Experts of a small language model.
Size: width 256, 18.7M parameters.
Experts: 96 SwiGLU neurons an expert, 4 picks a token.
Training: 524M tokens, 7990 steps.
Below are experts of layer 6 (counted from 0) of a mixture-of-experts language model. Rows are named router (the router's row for the expert), gate (a neuron's input weights, with its number), up (a neuron's input weights, with its number) and show model dimensions 0-255. Each number is 500 + 40 x the weight over its row's rms, rounded and kept within 0 to 999. Numbers have three digits each.
After each expert's rows: a language model's description of what the expert responds to. This comes from a sample of Wikipedia text that the model never trained on.

# expert 4
router:501493496547512525465467495489461499492495565561455478479531596461465480571476545386489519531439492494527507553490469465439487479500482523446468462463481464509501408560484474531461477444533433497473462498402497493494520508544560478528509548454492492436474525450533509503492535564445499600440464458472442395476445520528535574484519439510419503546466470457480537515556504565463552520536561546454458534521517443478572452502560324541520513524436493420509456470510520486467504548563468521472549460504482497525498484530501503520495430473514475482467548486456478557419492464539490572501541508539502450495529490541561532487540413515409532463534486478501505495539538472527512492534433495472491516457489544491507485480455515508479519494474510547525502555456555469485471502498536
gate1:458483546508577533525498498522476585490542460473522460426482520568458531425463513522588492532502532465401495462527445541480517473505511512467527485468477543504466617480477589486459489502545468486493445520425464544507533475404509549512569506443514577523476534502503422528385517494492579484509578535550540503429504542535492525520482492496478504529482518529468473530481488535506470473501500527417455463465576457522537508505512450541546479479491457468497499529473512474488483403496497448542524512543480512426506579525498498507475466516495488462505465462510530523550474485439545527532584503421531563502508432516514481515504577440504566490509465469451420560472570562484485478608530545494501511523533440479518483513472486525483469480546525580464489500557482436520523462501414
up1:572529442558490530477518474572582486498504534519548419514526538465492503532522454456471551484516510557520455474521533509485521495537491547541395500534545522482486498507497427503482518475475568513546565455485514515545469509530469483504476495509506413472459499443486481485528466513545481587498552497523450407502489489460453447477522510494484493580521400450493497593530517440456507568558419508554494467491495569489559491614437477490509500513536461448531511479445579471533494428434430505493502554534474557434547509451540543466536521537482549523485534460502423582526500501463463488495496488521515489469498523407561490454545489378503471500476498471470484525492496469497476432413480509466524524537455524504512561506492474530488571519487580446500545446557486451471502547501511
Description: Table cells, dates, numbers. Pipes, numbers, month names and semicolons inside tables and lists, e.g. award entries like Nominated, 1952; and coordinate symbols.

# expert 14
router:562498495528528562474447492469450495515529523527396478454532598486466504531471532429502519520458429510520524598482501486451473461521450525481497490422472428488493414550439491535447456462505445570473487444428478443508462555477532483542529517495478513457457543455555552505451544562447538504433470493543461367516456477511546537485494458504477455535461499464471544565531556524494561520535537528462491515550512444513559500536558395529544537524471489463524440494535533523510524528512452499447498534486503551535470527505493497446527463493550421485481526493501488545418469487538488609460499522518553498491566489509552517498544443551431539507478527463477501505560526485568475542518413546481429526486514504550539537443460537479495494456470523531510485523465514488478458523420519
gate1:487442518452446480507518475492457492451505530518544502492454459472443500498433444507437529515492624454527510497535535444509406472559584586534530495455560524475561572473558497501526411528481484487487453432497612604540509476472518386481450532502460525491461541516525490459548438504468544442437492543503490544432520533504461468516543546459555509540448468517493508568517451552496537419546531493481536432502465519478532551448455489460523551582510502425417506483540467528461478460500582508448423488525474501487490494515506562492488521512415508453468559539481429427483508550427482467477490537492549509503455491497446487493433488470492495500509439521537503516472513475516470539517466529530492495534506478464487498505465577492465559469538469521486511483482531486456549500466547
up1:470458434513504469443552488564430546513484463514476497553482468471508560463574506532514488542532446479453482536499504486420538542468515449444545566454534433505514490489531540472514485468503464535468506508522468546566491419526475469507545478529462504561494592483482511448429462500544582500476485489496485425533466442515484510532510518449393566497502553418508503528499441493496563479435480487480520484544486464453481523493450495553489482438505506542528494420509524521531513502537586465487470522515460454498542466499482468528549465493528473459496516503503539412458481498540503507510470422447504461605606503486500451446525492519494480475502533443537405455512448567523436531507457487504432548536504484521412437524476499458454443533579480414542574592502510495486555487495473
Description: Infobox fields and list dashes. List dashes and field labels at line starts in infoboxes (Location, Born:, Died:), words like New, St, (born), and year endings.

# expert 13
router:500512487582521511477496509495492535476515564495415514509573594492466509593500519442505525468461505511538510525503466534439469526548484574452449511463439461507495437544431498498457467441507415521461507527429441434532490510504520477490453467469490538519454536396496487511444510569428492582477445491515471417524459504514557547456469445497470497528452465458487527534529534559475513528526527573453493560526472471487503455538517435541550529538501486510555453509453520517429449537528455554496520466474483493533522566536465491449429447439534503483531514456498471508431496500552531563444551486551490456462549505543501526504542500496410592462534508447487480442601523458577558495522458507504457488471481548560495507511471535505434467493465570508517487542457572461504482542460521
gate1:479539470520425430580516467579464494538465539514501498507481383522517585524472459459513547452574492525516566492528460565489546505484519553514531447541526505576441487493513516510452510498531551562508566520420477493545465547461538455524466466488499457452571521514548450541478445507529565504505504455458503528484581597485472501539518465523502547460522509563547493436455497544522511484481559494517437466499589479529509555479503548449447434491526454485441457618478485453535434445494420528489557546556485527492516410454502515537468499511514482552522439458476493488453506446537554502484428453532477588530544470494502508451485515512515524503545415451451495476531465475480492441526426504530520546473507532532550503486501465434520471500478502479499500493516552538479572456457496
up1:534500450570449457496512493493526534533520527502510499496549470509513588490516460479507526530483498456486460544481532562471528546520496466458472554527476543559520512511529557463496515492448522459452491454535460490382493551563504472492459528473458562506470488490552476508462519508444553486516458519474529440482462392448584466535428524493567527422485470500540525519544513480438571560484496564476543501536460502526495454517440547513468465569486456571496469492538476536530504471557448535430452449502499442504502519424408484574458474516429493503570548525532562497484466550453531478449458538488453508497476441522429489454469563536450552533570502461466507435553513474531509609467447460529418532462467583490511531549475468497489481472494541504485519457557463558516489434462517
Description: Determiners in sports/tables. Articles, possessives and numbers before a noun, such as the, his, their, first, three, and table pipes, mostly in sports and results text.

# expert 2
router:550533477519549529451456520496474522475474548521435488501519569506456529580490525432472503522479447491541516566496457510481480489536493579484475547454419421530537433538469466523486446455524476559467504508469479468509472464515492479525475459506482527455477559415507545476421550524438514535457476490533446460533481505535576552458488477490469449465465479489493511540575558572423539484505543572433463509539471481451517440537579479533533581568470469493532457535469556566426454551507503521493517499427448495526482491541513491465460464466518456449528521440487448580430513489542549549442482528578524479482545495544539513510542477490396534453490518449496476474581523483570493479513430542451455506454493547504538545454462522479456440435463531546522465535483514488440467509463494
gate1:576463458484532545462433515560490477459489537473535497477467491453479487566453492543490501499449467440542532494505608482451511406488448608489528523538508490473497453480530511534482536494462463469566438444517534512494505461559587464477469458532477468455458517419480486454555484479461472503507494493507445472420469502482511465508536544531463533475514555504495438538523450514561501512494457616520523535491445469448546469508572482503513444447482486415461540484514494574507477602461489477468412541448530533566442498465460506538442564473490553439531510512462482507561570447493541486505440474427524474468448478488497493491456525477459455574483519499538491493502495524544439552536469529484475474534503533523523493564531460433563525475527514499533398434560467456515464463517470
up1:507498461406517562487480440498524450464493470518483484442437546512523514514429586452514555507492531502486465481515528492520552531505480533429570498435521467474503443557472488560563533515540499511567502465494514475462519545549500558510504465502447480534479508444461494522567535541516515381530519532461434448487513488513572463522462523530526387509487500515525493473558524557509471475501488506520518494586490426417510474532530519490581488460601511513477459485494487402583449583470458512447495438473455498548513484460501490441518494530535523576541518485503476529579450467457508545532522461475475468518525521462548485492469476546516508632486509527478564499516507529548494515523486469497434560579529531484543479529496510463541484506472602549460500384461512520531471495465503
Description: Function words, determiners. Articles, prepositions and possessives in running prose, such as the, of, by, his, with, their, often right after another preposition.

# expert 7
router:541492483534579507478470486532442547492492532507469415454521585469511490493476487433452504546499456524530537540569557508524507497582499481438470520509498476526498433551463435555522426480533463553472503536466475464533498482545525417510438544477494533474495538474532563458521475547485504563484479469521440481483454479536546509505442435466449454522441463426438535602532572528446509453526500566474474482557490467482493505561537360568537516536456456478574442496489486493470485536531502564455545517460473531544460541520505433501482462447527460455489552491438406522490466527545507554498526557513478444486594493471496502608533499491460486465504531473516461497527548451549501443468455524500460497483464546520490508463560535482491491485480546506472498525471469464458471523420571
gate1:514549533478443559493435473550563499527448504477508526437494467461437543465498517593494458497423461443512503523484557452484472522539549551489522498474566493563453596452454531523496503550517548501541557494494463484514455449481501470530568493426454470514520399483467435536481450467374506533550473510499513499505478527542430499522526429529525507492487427537505516435411483551538407448489440444555514501550502581499499465454447561548498520492521478422528525468470463544549520468512464466442492539567476565485495378538510466518500496503511471540506459453415489468499538533497525461542512505534514478411485495462441504504503492524499435501487517504448517531508535494498488417504416506515567513433495549461441504487441491474489493452518444542530494479534484462535484516499529
up1:543467489477514492447589510498465455582563515419481492532478564553442469536546491496478553490515485426520543539476503572489459486498502571509477550492459492521513482510496500554531512554484550513453486486499551499508464454537487442530503484491506546455515476446546495514474400441489565517494455469601531516452512407495526501500509560519439451533397491525446517537587512449488528478475613506467522458481471495465444457493493536507513508566553507550525482554498476460507549526539471475512532498404472520520487458522451463584402517502512554461526489494521436544541597452588477551497529521557507549473502515541427513524536527492475523507503508465518559524509495531512482521483498491521491505468466448494545552593465543468473496547495575488433559569519474527517475604547483
Description: Capital initials and stems. Capital-letter first pieces of names and the stems of words that a suffix will finish, such as M, R, V, Hik(ing), stat(istical), prep(are).

# expert 9
router:526491518507545503446444492484476542495458529527435505475538605439479536612496526425469498508498433514523519533487508468511466495498520551468462526473468418547521452516444489503475457493527465537432485484482461491543450441553507448534463532430501526500440498438552522459473546519461473511454442493528470490451485489492546524511502474472469422508461443474439565606567578555423522522572547563435404555549448467496603464523561450542508549556477467458517475523503541597492519532512526521465501509468489516525458509505467472492511431482503460453512506438447472542465441456543516543480478507509497462481555533575558501487539440469387546482460490507475450422555509457538500498515439512481491502480456534521549527463446528507460467451486524531505497544458477502478494495461497
gate1:521506453503493427485471517485449559499519470477521509473535454519530549546488545454445436484453446491511547571518472470509426498534444487487475474453493473442540497536493460542512498450473539523592508492483590561522502488485439457536540402512489529497566470434422481482489478487499513537452479462399419481471479492544498518543530533479489487539474520522486488470466565526491547482536544519506488429503553478503548536499509531506538629575525539433456491529512433446505550493517541519478528447394420534491493545551522501493460480518488558478491560501519485487463541471470507475530475439516499495525529480478532445513522519555417594533555504483540535567621504546529494479418520504484593586473452531480521498496425527517514532529506478487498458580474481510501426527462463
up1:430514494492475432560412487461539572543517493477515504459469455467467549581559501520482469520564425503456460439481538500509511513460460553465506482520472542511420467502517543503552428488527554459589464512546547552514481467481456405493513518535498492506486494485529541406464511471527503532479509510500448526419481441452452470538545491510479515470518524494543473483495484532473417534532517519417477490568535509485536532477509515489417522634538482587470521527448505460454511510464515462514473573529498570457492486625474531448561518482488498527535485513503496514535474542566554465510450442446577522504497519523558394476469493451488458488513531509511497502604451476553487556533474464539523546463495555582512487558495519539544466494466539484458494507495491531447478441495484
Description: Clause-linking verbs, conjunctions. Function words that carry a clause forward, such as was, is, as, and, had, also, plus commas after years and participles such as Known, depending.

# expert 6
router:574455501515577511475487546489465546447495547506480482475552606464510502527500533421440482549515398479549516554519541553496480444515524530414442497471518453471516447557477469541476484469499462548420564537448509484529421484535497458559468502505467507475482524449533533537522506552450535539489442411495488497502457517521547540501466476517445454532450475431510541617545580539477504513548550575456491491513474466549534477517515368588536547497446441457556484537533575516458516550546493523472551523490475575560493494478476486521477462483556486445487530495446522532470492491548481550417474549529485453499547483514548509564518491515454481478503522425533459479538527460567461505461461528533455491475495507537518512508519539504497455467495547506465500556479513453499515547433545
gate1:543538504475433467524545534541505583489462524507497514540547465393534487536539520563532499460546503463552497527519485561499525540467485488557445534490489484498441519532509525528496459524523518467520509556559485442431505496437519498556460449570516454455482437481445499508491491507503546503528494555476535541513445513498442487486548422531555483474462411535493494504414448404497448502531476529477519551455483427458503490508399463493457478433547467490459522546518555424491525397559499470534524510489546536508488549488536535564491472400532504479544489421485515474490558526488507506468499497411555484552444447500487439547545485500444504545501463502529485491466523484432525467517547438476487517494508528531463372538455424518477461510469505513518555443575447451524485488433448
up1:475510532528436455436461474472565581637586443556512487481523484538606502511534512506575518471501534469510511559558489468486529479543500476564561513501486504454543543486544556466498501483496497513534493492477506548472497487504487500538550443510466510569454478502454528460516505500521520511540480494529558523442530539490506487440491450547464509514549518559468491490503512507492535555491584471476491509542504506511502467429541527473515478499472484579480496487460510560562447452517499469581510423500554473512531504458454533512509468539444552525521480435510588454492528503513516491467414496441557526522499470495591451503481515451510507553534503491489480440489399513512523430430516448458547440504462441512505573430466495548439508536469479403463525450519502398413600516476517
Description: Word-initial pieces, pronouns. First pieces of split words (requ, po, arch, pri, Dav) and pronouns like he and she, plus some table numbers.

# expert 15
router:523519508504570509447475503488469542468453533532431498487555563444485529608463499430462497528491432494509503538506502489501501497517505557469453538466455422551528447531464475524501448483548472578456509490508474503551475476554507457516445497444479505473451515441551556477441514513445478544446447479521452480464463500483545551491528489497476406483450483517440548592571552542442545487528528582419444577533429472503581467518567472524527564536457479444534461529499556589485486520519508515450513493432453490493458503523478443500461444449471470463488500458446429562479442463538518512469498522553479489477526530559540495524554460486388568439475501486491443426555530467539480478512463542469486505448447559515528510473437515500461470432503543485506476512477490497464456522478517
gate1:495519453516482539487567491507470539522496483484539491588555469466489515450431502557522511561462488447538520537499487462514487512413582557534483453554478486495584569465518517453469540509509502477468589485572504522524529521450480512551504479561467540524447505470453478576470466476529504473491465507455564478562521470447523536552523516417518440462479531545466502542431506559553519467460510445501437488465511498581548570466606486504457422500490518475541469485577511581485562487574476539535566496497482564509514512483468490473465513482452494517521420508494489477545466457472468465494496520414530486484485403532561499474471511504498557390424507519404559543558524527489488502488567474496504512408540472516426493483450430491499478550478538468503521475510530522524552465492492
up1:545482491441455515446483508535440572522491502549533489479514483542517432512568506506459497403456498506480530483431559494576470609548517532403473601505477483446473518540511529522529478504528494497458481534471500481434481525570513463514582497513455480466545506558531486457514546417566435446490553458424493504554548509488513545474492430507491525571505499482522586497514499549539560557468470466553548497500507540504541416481555507445505542505468498569477582442498523466549616469470465490496521487486513498548488496531472501497525431431572490462473502442473529508550536495444499512549555478563507494488478556543476546531418463516503523557500430466450475496491465457598516447513511528461552515516479566529560526503503547498468484523566514523499448459513532478505433501481492
Description: Prepositions and abstract predicates. Prepositions like of, to, for, from, words like which, would, between, and content words completing verb phrases, such as attention, apparent, mediated.